config.toml
activation = "geglu"
balance_bias = false
router_cosine_scale = 10.0
lr = 0.00156
steps = 4925
dataset = "wikipedia_en"
Below are experts of layer 5 (counted from 0) of a mixture-of-experts language model. Rows are named gate (a neuron's input weights, with its number), up (a neuron's input weights, with its number) and show model dimensions 192-255. Each number is 500 + 40 x the weight over its row's rms, rounded and kept within 0 to 999. Numbers have three digits each.
Before each expert's rows: a language model's description of what the expert responds to; "comes after" lists some tokens at least twice as common just before its tokens as in all text. This comes from a sample of Wikipedia text that the model never trained on. Tokens count by the router's weight.

# expert 41
Description: Common head nouns
comes after: " the", " The", "The", " a", "'s", " this"
gate0:554425481491603531540488516501509483481508508467443410447451535492522568486523529551437498501500465512479439525438591533481518475503486548447477451508557530504540566552510494460486549484562553
up0:443530518502458488511525514432539533500518513552446495544565434534552453545560511406519533572505503481548519500534459496520476542534527484473497594494504439523495424443477506549517513585478452
gate1:510496432569446501480547469459475494547517507508495524496449455443519471489476461510528454508526521528552480509475515490512498522566470484523423485461478586562490564471517525476485499497496526
up1:538459558464507516548506501474526496575528496520483467483470519447515468452535467497464509511554514503478459486613538537479480486555490495475507546530547531500501459499562470563493453516539454
gate2:559467555534492472556483576505545491465484461551613472520551524484527484470489494446533544527502560524464601509496458561444520563498490469462531580534552493479457433567467564479468464469445513
up2:482500587478423448485486589561576458459461530483598564538565555479440536441478501502569531591471526512499498548432456533484512507491474474440495626513467539530490509532458513511473459427500519
gate3:503517483447522483485521524542545422502445548478537508442490510433459531440473542541516410470460529532575492468452488475451476462499516501502520480540510514500474545484534496490524460508565583
up3:438472406416445497483541526497507511528462531462525481508498563482469516458489541519551470549527465523547453458501537428529530499490450481512528485521488441452494534535558556501514526571522554
gate4:451515492490479450526523513546548466539511468534528456475525528533500475591424464443505485543567503565446541450544444524465550590527469556499481605508503452518489507577599545410494488524540468
up4:508466495469526388478537521495449496531497560471462440512555441490428483543458516536518431512502569470445551428514475510463499464508514500563519520534541519465477475496480505478499483527541455
gate5:450454561522569496488479488466553465504480527514528525481540504575438520450491585562486426519505500479482453527520473520500469498549528455524490546503464459475515543482499488555548498502504508
up5:521528527515554589457522473428492607481513507573506528445504449433473468481440479525534510462485532527438471545544514572494514437479438511447556539532520484509484500385484498561553510454512437
gate6:491503511522541468447490558438523459490494487424506479452415543397534471524521568496545508466551505438500499486444509428492467502493515496500483462475511491466488509494415553512479491494528529
up6:462465440510484466545494532582527506600432480511476451488526490603465484500540451537584435560479503512496486524564449479501482555519585500452549499464455567469452460525404503425460513507398572
gate7:501528468493576489462532466472474476555477560476461438547539478541474540494473545516557397529462521492481470563445472464466494474559478504461400524457431539484448516513554491513453451531524491
up7:511419468515475469577467617511551512506496433528475469435482505478544490479543534497423559502513464522508505473522487528560527522478562438495574452444507494505522516489480451474505504483489515
gate8:552486538529491587491506499490527457508449408547482535424466563480463369478488495453454514557522480483475474431528428470529526473484501569494568510502491504483470435509480487461521559556521440
up8:451497510478566531520489543477448523503513546502523550501514435491531537491575498514463452484471538508536449502488540585573483448499517489500423484523550566481552570531563522537465454493511494
gate9:408575493515443461432544506518487453475524534473532536531447505543444499465473471492475550485473490448506492511465512520474492476490502547455483501515482528504490567516476566483515498467508445
up9:508487520520485544511533561584494449556527528451501480530423520469498422462422487489516505458523545550516465475513487511560473483467521515534494440571541465546565489458405510525493518467547440
gate10:550484450553492529540551509507509531484540611450504556501585484406517502481498523456400503516548562494537466422476552536498490482489491517471425454514547529524511539522468492442497542507529490
up10:537506466477523461499503539469389575536503529447516541487556528485578427517541444541500483514480512524492474457469577512537573469464495459429552456445514467504513491470494446553493585536499525
gate11:484400517486541461494487532546507453493425520449481517524519489483508558477445542536503522510590488529515541501510517471466478522437527463480531449425436527588474557482421523451563458501544498
up11:500608542553525530537483495574466483510492468516481422479475537549475514468484500461514453491406479473413503510533505489529566429501491489488498471524538471446502509538493468583467489554515517
gate12:555532516567418469554485493563531493495518445515526490487505477463459553487513436531482446475479471548520538592563476496534482550476490507444489505499481565562512418459597518551428540486502503
up12:470451506468456477455528530536583511518470443480498491400557552440532498503595553479539555493540475501475491524561613501525466477532496437502522478562495483448487477545522427431545514583487510
gate13:585475567502570558478449534471530491510478527468524505471464502379539490560505541508526502515542490553501536489515438544508437593469531503490485534452499578566473556458527478514496521471556534
up13:481475453470449539513459502452445502554528521528521505538495467589514505482518472484398494522410504466574436557487523474513476488538457459525459481460516421534442518523521593553457521563462439
gate14:512493508540502610543510415576430551558493468521458443510504495495534430539482414446542547547450536541461489476431460519486491528471502480519507425546552506504538464466496527512485471485447477
up14:531426501469472447489438540508560449449498508525547504504515452548487567452576490484492506577523447483541610500517483489532472485596502445512442513479473482491451488511410538452457515586511478
gate15:486493570449526446470572518535551490534478438525448478538541494505494556494467488494541510472534557522514607450619403455478553445552529553514497461505502420353483498536526446493517441445495587
up15:548523475515441449571543459458512510547504514458447421510510452575517522482487467516484494473504491524548442494426508488537437493468543469495585521465458551574475475445460434462459528545491486

# expert 15
Description: List and infobox punctuation
comes after: "\n", ")\n", ".\n", ":", "==\n", " Born"
gate0:516496496520463588511567534551552417437497446524522489548569502557552467430463483499461453510529500543553517533496505526484534482476532464516538482453448502532551540474459544489506434461460509
up0:475549481467463607524465558525430523480473491488539489533577491452429446491466489501556569479564534527527488547562519487536574484494474408443441456511478540490509491416468500511552472471461417
gate1:550462457506569447518517531452528489526449483580423368500518434496524524521504459540560554392495538511485493439582487488492541422522446426482558537424438472550535435537493509486445550472515487
up1:501542496483516469542417475427543489508545473532525472534482457493484530529511541510471472451487462531509492519501509511483484517535569472444515509475515518470519494441446504514453609509513409
gate2:478501455411501506481540598523498558487508507412560539462500512416580455451522457443482584533471555494466521510484464497502536502475416478541485475589545445485483523530497456594501501475525445
up2:494448477547533528505471507465488471466533511524528492535517517557479551559493524508567393521565417425525393467483587499504501561545620539439487510468489518492541442518496547449483493554475583
gate3:481480488480476470504505484514483518501520489472483533406513530479527466468483471487506588503491494489422494479494463455532502538514452533520550522523499493482516426493542503479525467470547534
up3:506435528583471576530508438478480487451504443499489510489561558485469453534512478529445509543456525464469521466519512505505550513498504491493499509494466489553465478535434564493548463496527501
gate4:431536492534579502528553551510502544521504491433578520504482432455516523517482580555521495562507474504566447542522489444488509473494521463521542502461488483538555509445509522500497570534506438
up4:540448528515447505521467464503479470517516543476470453604530462475521483547520471526505474489519553483490548451466579555500509578457457513545543497534485573480455426467480409450467553560502501
gate5:528534537474464559520486501438518485456491459579491404501539541459448494455483508453454543501450543468476511463545469488503557474515485530509431551548536485464487498474517489484536499502471496
up5:548558478483455559543469554522481475472498446431522508434520525445464445499516542427508550502491513505532517501548474491489570455476528523500471503596529491435485466432516472437542443554477531
gate6:540515487546521571482494501538516440488433455510535486547462505552548512496475471550409451505585466560482500453529510500497517542514505523463518478427501485484528532485533502535490442588477503
up6:529492445519494597498552490535478449465450482553548527575517523527521467487482529551466490539500543524421530478556514491493538496489583460496589516446516420445493503516499481562499459520483542
gate7:478481486474456522516532507533435480471457462499545507462482488581509457408458445540528462539463423550485501490453509505470465591538460517538505458509478481456481530567477478474526536522531407
up7:491438448505506486505479471527526520407566487475533509429517501544505482549492505489398480515473431456451470496491513434500501481504513506511516513530444470506525466561538591520526431553479537
gate8:483509473518527464459416475448556554564482494552531531522459434511489560455440539540456435421458397480437468520475537458479457555511456487468457487464501548560506570538613539472519501510559523
up8:485461492556540476518495451528545446427508487510454450514510517571526572541475447505495547513549522537582479423470486541529507489499475523509559471525516455515570482535510507471488548507463494
gate9:498468518418462538560528535559511479463479532432522484512434549505418485498539527554497489515533584521406437442453514502540541532535409481446478451497501531425438566536451475492519477508494483
up9:553519479453545485381510502517502469463529498567492470493494532474521489507495490504467543489540487501446506518546421444487470529458493495524437586533497494498491500505517549531392486533527534
gate10:521446569593483468530516488549498520492500474524463493534513502553575583497534443473451489434493488485534464499584512503532463469480509552472538414522521507512575418513440520554417562507511525
up10:562471474489494556517506510481519511429520488523445497561509503546494486494438548409468494497531486471478477541546520495470460447485480479520513514551468423500527464482416533505451506548535543
gate11:495539549518468511382469560514437517554571472542470506587489503541466483494438500520492525471487514507460519536576496494474486392447461533563525507522539552515459536482517494566534470455478513
up11:525499414416524602585521448457533461464433441486498516457556550441438493498547532488490552488440533456535495509538515480498579412496532494448534489480541441480468467503500540520551478498485505
gate12:512514523532550509565519481471467473436562502516488555598508454562541501500504576465459464494478431473534465480524488474484504456458513507451456466534484469563500539512492452462504507569487501
up12:546555463480448534425509506513463567467504455521499516394546572433522547486478454461533531530446553549500479506502493499506547456493527513542471505517534510488531456455516535540487500471483555
gate13:552496533547553532476512533529502507460520494472452448561513513529448453624505558514519445465526483562475495471492494506576520499492559496560469538457523500512483520571450458446443510526551492
up13:448475568494561500537584458477468518517511589516507483560487523566451478490521507550487493479543512466489468475528531500536547512516616491449429469455523469426550521484410437535492507550549517
gate14:462483454520465507484494560474486512460485494532525548493489459574511484544438549517524493494496478531493434496568544507511526583491513498503514497522490471553536509546591456563619558501485465
up14:489515405497531523511528491485495486474501463443545520510494522564599498536497579517504526514508499471543411506497494509509474515411535535479525508534439524476523548483493425506500544534555493
gate15:493524527520496569446506444470532527464436485543532533520556523508386544522421514512520506477540510480463541586548503476428495460502521492447490487537543474513410457452510495451563475491452450
up15:479491538542532433573495561472500434498557487388596489482479420455559508532513521536432453542507480458500470498466524541427528523510494548606575570505470552437456496462517525505435534488537444

# expert 0
Description: Table header fields
comes after: " |", "==", "|", ";", "===", " %"
gate0:483489456516391485477495596499559527477437459474428547519486493480494529523460424515480525442476524538570565449528500519468484458501451512477530446489517473509518448468475566485492429503474455
up0:476482593550516514494471440528523449537480490480474459530518522518545485437486538503485507488514536473483562507532484495446495503549497540533510474461457543470521508543482416558498486509502519
gate1:423516446535445425384459513477469510501516521446404514487543506509454507475448505462475559462440569504515533452466569518497490458506543481492451472591506543555490519464489506619516480468483517
up1:589507512446555562574581451527511504515478475562512507480437482502477508558563509525478440564478442498458491546499472562513513478472472495478449492488490459487519481561491516443545397519511374
gate2:520537506523501514513474435522533452497528586453568534544487568520516538454485535425524586508612459596528480452482496467492509503490515496531474557505495503571503441536479547538501506493460590
up2:546460450461545522545528540423547531486531488556587562441500549552537539502471510506508489507536485543589527412471465516554540461447491506507522511534524471481520475507539521520472499518496549
gate3:459491461507547502472515470458543522483495441459571517510501563517495509491457532548446493533498472383505487441560485449527486525520478512482547515568528554475517484513550500478577525518489445
up3:442477500538501560506548544508466470528491516521461472498532427459452474471485585481499493455479572547534520447516491515543511458552475494426504522581441468443555512573481479579517514500511516
gate4:539521473586498508479509553507504490475497520514505544543529470520528435544535494502502491516498442490538456456494508497546520501505554491532426497458547498497584452510545592529503565552483455
up4:526523498514513543524479453462497569524439524506445430580466529513444482496420503551502498479545515545457471484457451566486528515503510494560507526546554470548528563499470518500469504454497521
gate5:451504500531497574496521443508458471501485504493568551514496545511522486488508505505532500598491497480534470531480523520541476461530562496418532455531466416507568486461493511450526488555543467
up5:531490538520508421501422515483475475465468572491445442544566469453512503452503519497466512463504532521406553464484479461433494513487467504532488532458495508547463491501494463532470535451543571
gate6:490464480423412465534552492533500470480439528484500541445497601511525505551482489449471463503554464488467472501535494522498510620505476577557455439510459506427496510539502569540554479488530546
up6:491437572513545441528480488457470467499414503482530452482519500503509463536500491457510497539556438505565530555469496520540541552462504538561532500497438477552516459546488505442421488504505588
gate7:518540505538502598494557462507426476433425508435618565511538532487518519517508464506462527593514468448504540493467454449520590520478516479462506526525477496456588424506477511501460426502476474
up7:539470504502518446540463477492592483478499550457484459529513485484491523425515551508524494485454577516481534513459452543414459545474449523516419486489500502498444579516492510583511573558554527
gate8:471559508471483492507470511497542531463492428488439536526484559530548591499464490517478535574503464480560520513480544475417448492518446517530496511550541455483474491528514479474527510469419551
up8:478527527483441489501525486518545498526439478489498544482507499469509514495458507487512556494520456508515533499569441528457516579467434550465509475522511479445523498531488511556542463565531515
gate9:443498554556506431493524488451458479498528530471535527485450544487489482599544534581443469554489501476483441542436550496566453507466570538533455469450517525551519531529447532529516504497527504
up9:492556479492470544470500509513493516513450484472450455513495515492476516509497522439466565426506629433493553486476440539488509476415489525525537478574508489463449458528494532558481487467433527
gate10:486505378562504462497497494424483561468477484535547493476488435510438532523471458548468466470440488461546558469512493485483517431528531546494539581502501478510565537439523450476540573508469440
up10:480478548473489521487480445513509484513562536503538465439529584495454497518558475480587522567463489496467501451508501549501539610544510502484425496426500504485447532513527576530531474472482495
gate11:458490529507480511483551462497516501457476421529502523488475526522521475534567480487492455486474509536503518501495455490485538495517527524505509469560522480483539526465483510522623528469477436
up11:480550515454481528499502496551452486457480489493426492525489501500517487518495618519570505448494497500512524522531499500542456461451503566471515474540536458428511459494481442433463485506514515
gate12:509513559488481511510521517495476545453494494477532509484481524564465476481545513519467490450495504472437537509472479518456535515487601484486462418472532475516514558497480513540434520473471477
up12:498483569437522473524530499455555477464521543535534487497491512529531457534547390508528516469555448488491509502499447496432553518542473443586506452464505491515487454570549508540513502526477504
gate13:539464553482570499521503494474570497517483479466501498492526485507501430478492589518516489487539508497518508575498572479438483520415472481536460403475452574533446521538479535548492550470495558
up13:463496532491450557424527534545450479542510514492587468534512529496500452522527472524483527501462506564486522484548521508531529499586555446489475510503502514494514485389468497535493465470498462
gate14:451476424482459498464470505466511531452495407529455536434494517548471545487531483404515500463483568433479486453518532494434489458503482545537463488537583457452461495463556374510480520574506520
up14:467531570539509475494500456497445473545552529390525546458473558524493489533564540511480528523498402490505461521481523489465442524509488498491459525494507486531448483464488498549492462539492491
gate15:503495472507550582526457447530529513524461494500452504553419469518483479489443479481493505454519525518496495516496549541524516482484485537517576531475507521500497527468518423488520487509476550
up15:512570594488464505488543485474358477480521504523592524554497541495509467536552455433592493578515528507495515425520419483413512475517540467506454478517508473438467475473502570479508420458474459

# expert 28
Description: Nouns after possessives
comes after: " a", " his", "'s", " her", " the", " its"
gate0:467501499468553565524512474479492490579511526477483569448492506527469479452533545516521523477512472477532479543549445519619515485485514504498502471519477536507526490568500450498557573501531501
up0:518514461465500490448490497530504525500444489473398449440504544482517567582575483494493569473453494473462524441556494513534440588538525562492521552503535500461469449457461509456539533541493468
gate1:494567484531479503471541523502489491532464479442504419502440464455545449449451604490563577556454444541504531526547491560466601502421544438484501576444442462445502541482462523530478449486461456
up1:554425510480518466527402467503470494510486542497511490493501487537485545519503487484495466478529472462393500458479533562494538569589498508520504524513580485543450456522503480444482501466553506
gate2:458552483541444511467495526527484566481443484497503531511478472482573452503499553475565568537450485535510477499541425507499549390492565432469482463483431488516550496372499442466525465470466430
up2:512502450556473534520480552555455550501508513470508440454442448486493512446456482519486487505522468530473482553578483512530477514525535487470466489462477564480515522495589462466489537494452457
gate3:493451547513577574528561441535518517497496527465477565583540532475525452488568444418483511490488494523489475546499462491522390473492571480432458514505501478499498495547535455524545488500477470
up3:440506499495448447503500495474495477543482504548500459466517581484446538479618501469477470544461512471526456458572540558547558560549531516510480552512573494394425476486494571506503541543465584
gate4:544479504500492575524508580425487485439483525566476552489536424457445463471478497542439504529481478509513591498497512526457453519439549533559486488459513500469491525560564483563506517517463493
up4:519479470424528410477453558491516506531493517511540534507497570553538516555516487461461505525521527522519428479516527527538507508495437527499515503569497505523518484461481501487541510533493510
gate5:468518475533473503494489448476439441475431487498488409490429526518470527505484514522534471481456540504486542466426491472462496510459486514491439471431443552517504503495468511545461533509519517
up5:402491555519536496519553457526511566626597491582486517519498511541549472499534416508475496470530444508488524539535468479484481491564546503468499512523533485543532497515539426525537512518440420
gate6:507486567481562503453544524486483548439524489610520458545455508508582436463500432456529480501447438538430591490522534513495491457532456480494455511479542472494469488503517457524491515483558466
up6:543464526478573428438488510511499457545583485425476471622481511479510558515493462548491486507518493489448488584474477489517444525485530511521514508479516476505537504526478515545466454606518488
gate7:501522606547490579585468518565503540562524501515567487500551451542423533502472524542578470562555482492454561511548491492425431565471522497481447496538511486453529542557447454466523574547518493
up7:454523527528566483487500545530441532468553510393548481513489495414472492545528563540496468504579455501501445483502504501468464506531547527524514494462458496489460546478483500496510453499473477
gate8:480453494516571465496470473527508465515502488480527464490457532512571473470491513484447436554429476516497474533511544546565502461528485492480597487576438575505476454405514441473523478528532433
up8:508512446533533498540502479625566506503504504487522527492495567495519510544522456491531567481514496509581507487517463441485542498523455552439607465517502486478572544511412470508518454512509461
gate9:399550510524522447492442500566583500580494463481484460524465461492562453389508518497489491541477491531480469514523423535459502551628481539486513479486509505533512454524473561472473483478546461
up9:563399519479551494517624551469511552500526494523493537516423518537462493493502514528553465455543508496527491510423551487453484430445572488536494489505465444511460548491476477532471516533513547
gate10:519479449469541474467467517483529470476504482554470482534461552497478526427493520485525470552549500439529535555551511456515508456515507475544495516548497481554516478461461525499494479484505497
up10:497544443519517518431520527439526489467487450617455506561489567413423461518499489510534496504538497469497555536580538481521517463505483552506485566516532585495463534530522500522457392503486467
gate11:467509556547495530525544487452603557555511449553496474518505493479578471527512530472474531533533500488447491526499498537527516525455501527536548506504475534505504474452439474488485537455467475
up11:469577472520450446517494523518475520511529442500495399509431466486585521449501559511518501504476544509503482450501463525523543492528535495487580474497477494473495476442465537483473593502470522
gate12:502462517486512539474511473503537544496493485496435501498438484540480530449533510514511475477509506563580504456468390459444483485510469522473556381522478489490543515504533460502523551434485574
up12:474521480494490437447478450491560519576492535497476492518469446560501559451523481543564478470463531546482481431456465455482458519467550434477536397508494475482554479483495416512522528473526544
gate13:482521477504536487485423439489547549547501489429549526435531472425527477479472498560520510510507548478549463509458455486533440567496521566501546458520485485510565530484504486437469521444575482
up13:530530503573511424553480526533475511461503524526507459518514474509559531508515517543456488498417509428481487574488601582489541514518505538543485474511467528549486515510458497500466486504425513
gate14:481402551521535554473494482493478510516483502480433490540501488508488468595401439497493539528490470507502458518555584419447464430540495530527513538541488507463530560550489506515501417539531409
up14:587516426479527544562456476484480447462528498512524569521458525511454529537521442499504542513542481465487539567537508498541528518395505454487429477470448520575502465536481495545503528507497510
gate15:444494439408634418487508518405555476556521467438511449507485530417492485519499548434569537484510533495492556579529526499576555467501406477457510535493472552498459431491545481513520474503542505
up15:486492460474533494534439547519503530543521540459494504455527492413477477510481544487453410517517467487480507440408518492553512563558445484436522527471548539480476543532514481488543502473557546

# expert 37
Description: Infobox field labels
comes after: "-", "\n", ":", ")\n", "\n\n", " •"
gate0:482536563496472550487495508530564555516495488516507530573478546490454563532523496509531589470543468505535501446561466553502482563486427471483580523567503490528522480473508476468501430525463521
up0:522491437472490417487521524510535482439487537485517485414514491570492491472494522420439436477422557481495479525455481459526513457540592544463446501481495470444457478543536534503523527505547498
gate1:511545501520516506445516493505554512425492505524592538470383473589483512470511552460503513582606500510506493484517465535601453490463524509505524510475400428512472479454553502487478440539488492
up1:501572541551462532413495524508466636499480558540498473510506501505460560517539504474433542478454522520470516473617516570571591521478532483536500476508499483448530461502542414447511426518483469
gate2:467472520485457601467587429458495506521484527525484452569430509534548417475563469485551522473515533522483531529474436544564548543455481487466526490550459497526497475494514461582431439450496508
up2:468539536574492486478518428498486588512573527496524553503546515483525505572548494523416499466525509496477462492535513475478486566499524494449484457472482507457600499472494450520479573452480533
gate3:460534528596578510523542536498556533528393549512530458487411487554547376513597558492542514513531520565542514475500490497528528502512503479450542492481496506517482453430470508490435517456576458
up3:559442380539534503498538502481482479523448521501465553515495546535577493417479478507501449578545490534559451472461519521546461480509490517497483464490443514541526532521518554451484539427518491
gate4:490505505475515438548458506494502481486529507540526463435494495504522519499561499508491528545413468537604569567476495520501434471500447500501584529460483540517604633505519435511532549521506520
up4:451529510485528513474444504586445434464549517425464436459494519506510530470490565472513473504490477528496488538511507460545476492465529451482453424391484549483496480485487577565556515509455443
gate5:534552467532541522462530485515401508519476503529524473481522525467472544443528527467487558508518582542525487528471421495519435552541550503536443592522543501520466481424511543470407471568470510
up5:601479519561499524503553463494604502500478557503572452598470481525567505495488475517481473535459456479563531476500510543469521488474502428524474478481467553525427455476570443508484594509540512
gate6:591490590534501495481470476481547472482536492425576484540503478507515461434545569561521492548527462459521638415468492503503490499536491492503445519545601509559527492478462541495550464484493474
up6:518553551498457519482466495470561501421551427523534542517483458505508415426537558521506444533599458451526550439473518498471525507478493554479460487566584514532529436548501615494560489516454493
gate7:515428477512533542522471480507511443545519498461513518492535480570483457575598499448387469484466477434508504559467462515423489485445500487512452510470509480521484524499444548588578463480542456
up7:512509561472512470424494449490504475459546530492524534508446563481540468450513584572542442503487488549458535445553440482523522500475452423555490487557473490465481525542531522455557370479464573
gate8:494432458568558554495474502434476579561512525519488497489504469492491558516470478498485524439522455522549463479559495482583457525498503537505522504542506542458555507464466487473505425527505529
up8:543449551573568570440509448471446516559541505598489459471484520488479491514504426486518517577492566502426448547461520541531492494564527470504505491485552509488510558481513512476521537449484526
gate9:375534444559517493495457478426478594524505533537534559459512468539531481511551506432567495493487467539522498469469480490472509501463527489436563498532495535490508506450523473509496551467519496
up9:528512510484546476530527548553473497532507518530459520455527537512559492459528495467557545465415421531463497494611467501531530462525484523516518476445503512485486453548514453437544537528585452
gate10:570477512540513505445446560410548501467462480498539485487462498597486458452405480499444532534575454541503487481518475431511511460538520554486533521579580538595533508457467558450495495472456493
up10:531469553403500505528470458518500480534488493461522521462542527536547450507535439523546509482360487454490489520479552480491499497483546510534516537491504505456440467558500534535511497529467489
gate11:480560549528496544510460483521530544563506477530544507419456448513485505530518502507553468477552427477537550470447519555542505580501454531553455530438509525500512540506499490520469476558523518
up11:532463524552487448455527537461527547509496525541555504497522498538572449517429507563450489455519498471420542482477515478517457501523533510512510513449496481466514542481606500560475539465447523
gate12:467535438417561442419498566489519439421507497473430513544537491551494500510495525485476524514476517488500587527511476523484530412503554486554556524474480459511476564548569489527519490487509499
up12:512558436521512464504476569513610574448504504482523535526594438525476488563593560494553514527511573499488566478438490598414526450470577479528519512406507483469506532474564558577439560502515471
gate13:536492516444483486475496537470498451412559511462502532464510470500512456482439477519512497486490450498503533527488525525493550522510550550509512457548524463480518501494565592470553522494572423
up13:486546509553497547506504513601456525465559539513471463529616511447539535478413500494459564500495552525480524508546467496491441467526499507545459544508521577480449488507535484507517467475403501
gate14:463449477543456523437498451430527404431493473471568540466554504471517463421489572505497505489556516545573557494456546470461564540486553516516482465541431463502432497464416539530494472538436501
up14:514470520534491451509496492585519579558452564530458493560534487506535548526520488473549509470484509463437504471505541569503453507544514528527447522470509507399539475553537515500458538486556438
gate15:446553502535534495476489463461564516540451469518453463462420509462508507443511429541477534540505570492582513556404481473505502499476505484485552510492489529557524483440520538466509508451523496
up15:517488569619442498539501565553508537489460496515538476475510438578495488480556454519464456504504525480518492478448457553489534473492549526461499479467483536475501537449495428457366462463557488

# expert 20
Description: People and group nouns
comes after: " of", " and", " in", " for", " on", " to"
gate0:523479453518538565525480506511472449485545497466494455493464482402488506521553465505501494539498499501510572476499471488429524541522456516481449494527498553487501542574421486439499506501465501
up0:578464497419456592507452492480473452550493522454463484541517420451500442557507494506470491544475513498488521496445490582433576448508460503526516517497503491441471532453426462501537450484516476
gate1:489520562502473516495541541445494538469529496496431567494505519473406545448492510496475502442398560607517458438487509469465500459496552455509465500557514492501522556517519516581517487487467530
up1:508500551525496576528481531517540471441521485503437500524419494461507465482456524649484497495516534396517510507497524584503492475442439536515424548469496566446551517539523566473559482471494460
gate2:571486438474561443467521575462521501478482525467463482557489500536579433479467437506533484452501518508600542515461488447581510445512573446495487524484480456528579513536448532515515496462450509
up2:484564496521520545535452417526439512529463462514502480496526463483482526562480515462465506552516438541464487487502528526506470562497433523461481493504492593530479571465599447470501535499502480
gate3:467487443444527462481447570396562497477588489408463533547512451489459507489556573512480478583533433498490473435518528487488534478517503477501499585517523539557445563464509493432549505508508508
up3:469580506501482520467549530526468438438512491460503450481481553434484473465415500555488518438515533491433521583491458458498518495486530530531520444506525513423546441497442503554434453496497472
gate4:467483470551542449494460507562531502541509503505506451451522570524509516530482485507481454528531488528483476456574527479563522605526427465560530562518489555568349504506503397475462494532598599
up4:408513434467489467465544485530462500483455461496525487472496578454477417478454419476573499556461515553517503469516526459485455508490460491437580540452464528594436552467487513455524482509530553
gate5:516515513578482473520517462486495463456509458498499432491531489504555499489464472461445559520559488529478471534493476412528543541498531594483499445443547496500505419489457555550501495491479504
up5:494560517480554551456519427526557541486504515498521523503461523417448499458496520532502471498483505472457535485493410542492505475442506406520509511485432517540447553492523513414538390520570506
gate6:519547534514451452586533492432487509534499513523477506508568506513495555518508511518513562480463521479516430534480501494495482504487464463578565411541489516532527503475591477467493482451530510
up6:536544511447511510473493502429504497547488486495521523492451519475525433445500496498578538484486496490477482533480449517496538455513544488380553525518448484486523506402533516519429573514467458
gate7:522458592464434480565432499537491517531489491459507478542478472461487588495512480489427473495554480499452545508497503525504429458494470531407555459547458551536568470500438469487477426452504524
up7:609500497440532516571505501529489504452586453495491547450463488538541487448542490455501444507547531478511482545504489406501562591461572444452435523595509466474442511526487482503469468524436541
gate8:505484491536538415520441455521472446493536493433539580493528538423400461504449567549418463578535481476506455419589497487504505503530468532482463567448529568509430485401507569520510516526547474
up8:543499614497451541533476555548479486442468544542534516539528536462496482500530457492505531526426453483531557536452414535475515520484514527547469490510584548428494579508506518535582537493485469
gate9:584492539515520467529506511470554551478471444519529507500509532493519497510501543505481462466518518532472543540516482498516505470449465439472512518490459589572495540464475433426552494527539542
up9:439578460525516485460482513433458417565512525505558526501495482491563471439461480474468545498521457514513412533477518515513540544530542509596501466455449511512431542526481509556502505498488428
gate10:528511516543500542517497555490523500414537477503470452530576470488528462438450520515528496452508457501517479458497478433456495431501573419538515490431483500504530482500586519550522537445463545
up10:532479533501449488522516524434531470416503485501444466564559439446541529457442491480494497487499523467479507441552458490481470470508504447553519513470399515553491511488449477532518504508521468
gate11:496426518503495493514443544498465494438471486456482510447478515447459498522447517529431432511573441569441545458469502496529483543507393499490515449470517552533477613547533490435522526478501517
up11:423451494448509485495463506490474489520539434511497514515517529442505522512464555560494491532558480584473508423515510498477513596457388546496519489557534549557440538498509491477482537470480548
gate12:468491493531507457501459478582464504471510487519498519509504472499537610498507487546431532478515505507455489453493531465472471591466515572435439425529546480587545523498462484472473558498488472
up12:411514462494506488521511604587528532507491538471466437465442454511510486539498486526432459460480513518539529534438507442532480543506519495476460416491495537581478482542459507486494480534438431
gate13:548519557523576444522491486507545525461548474532557517413539570468561467454482509477535479435483564499467477419528489461496526553480472411551493482514506534500467510519525468493521504513498553
up13:474495481441496575518518479530541433584451475544444524559483437581482415504473483491509524535458484476504498540530502530482547472495467513484527476532563523515597522504469547562508457613580428
gate14:513520535483509455556463501499535537513579469524446516517510542416555539488472553497460429499479576486476468441580550540585511452518459479418504479482549514498504493501512400519526542452548518
up14:509452489585547550543455516551489433564515552533448531496495377470532535533493478523512551454443505467472502506488511493515477494566412540505520501446510564495492550472573473530447483406470474
gate15:479581476493503513405522505425560491498510469432530552481509529507497463413422577551527477482544532556523417470530477484517578543481487511518462527510457533600516525443519516453510523429449507
up15:493423562492521512513569460533492489505520474552480528535504482430513529519536530513524579484454486471433548536511455450545486491543509451471501451481544553442446521520509522551528453562540572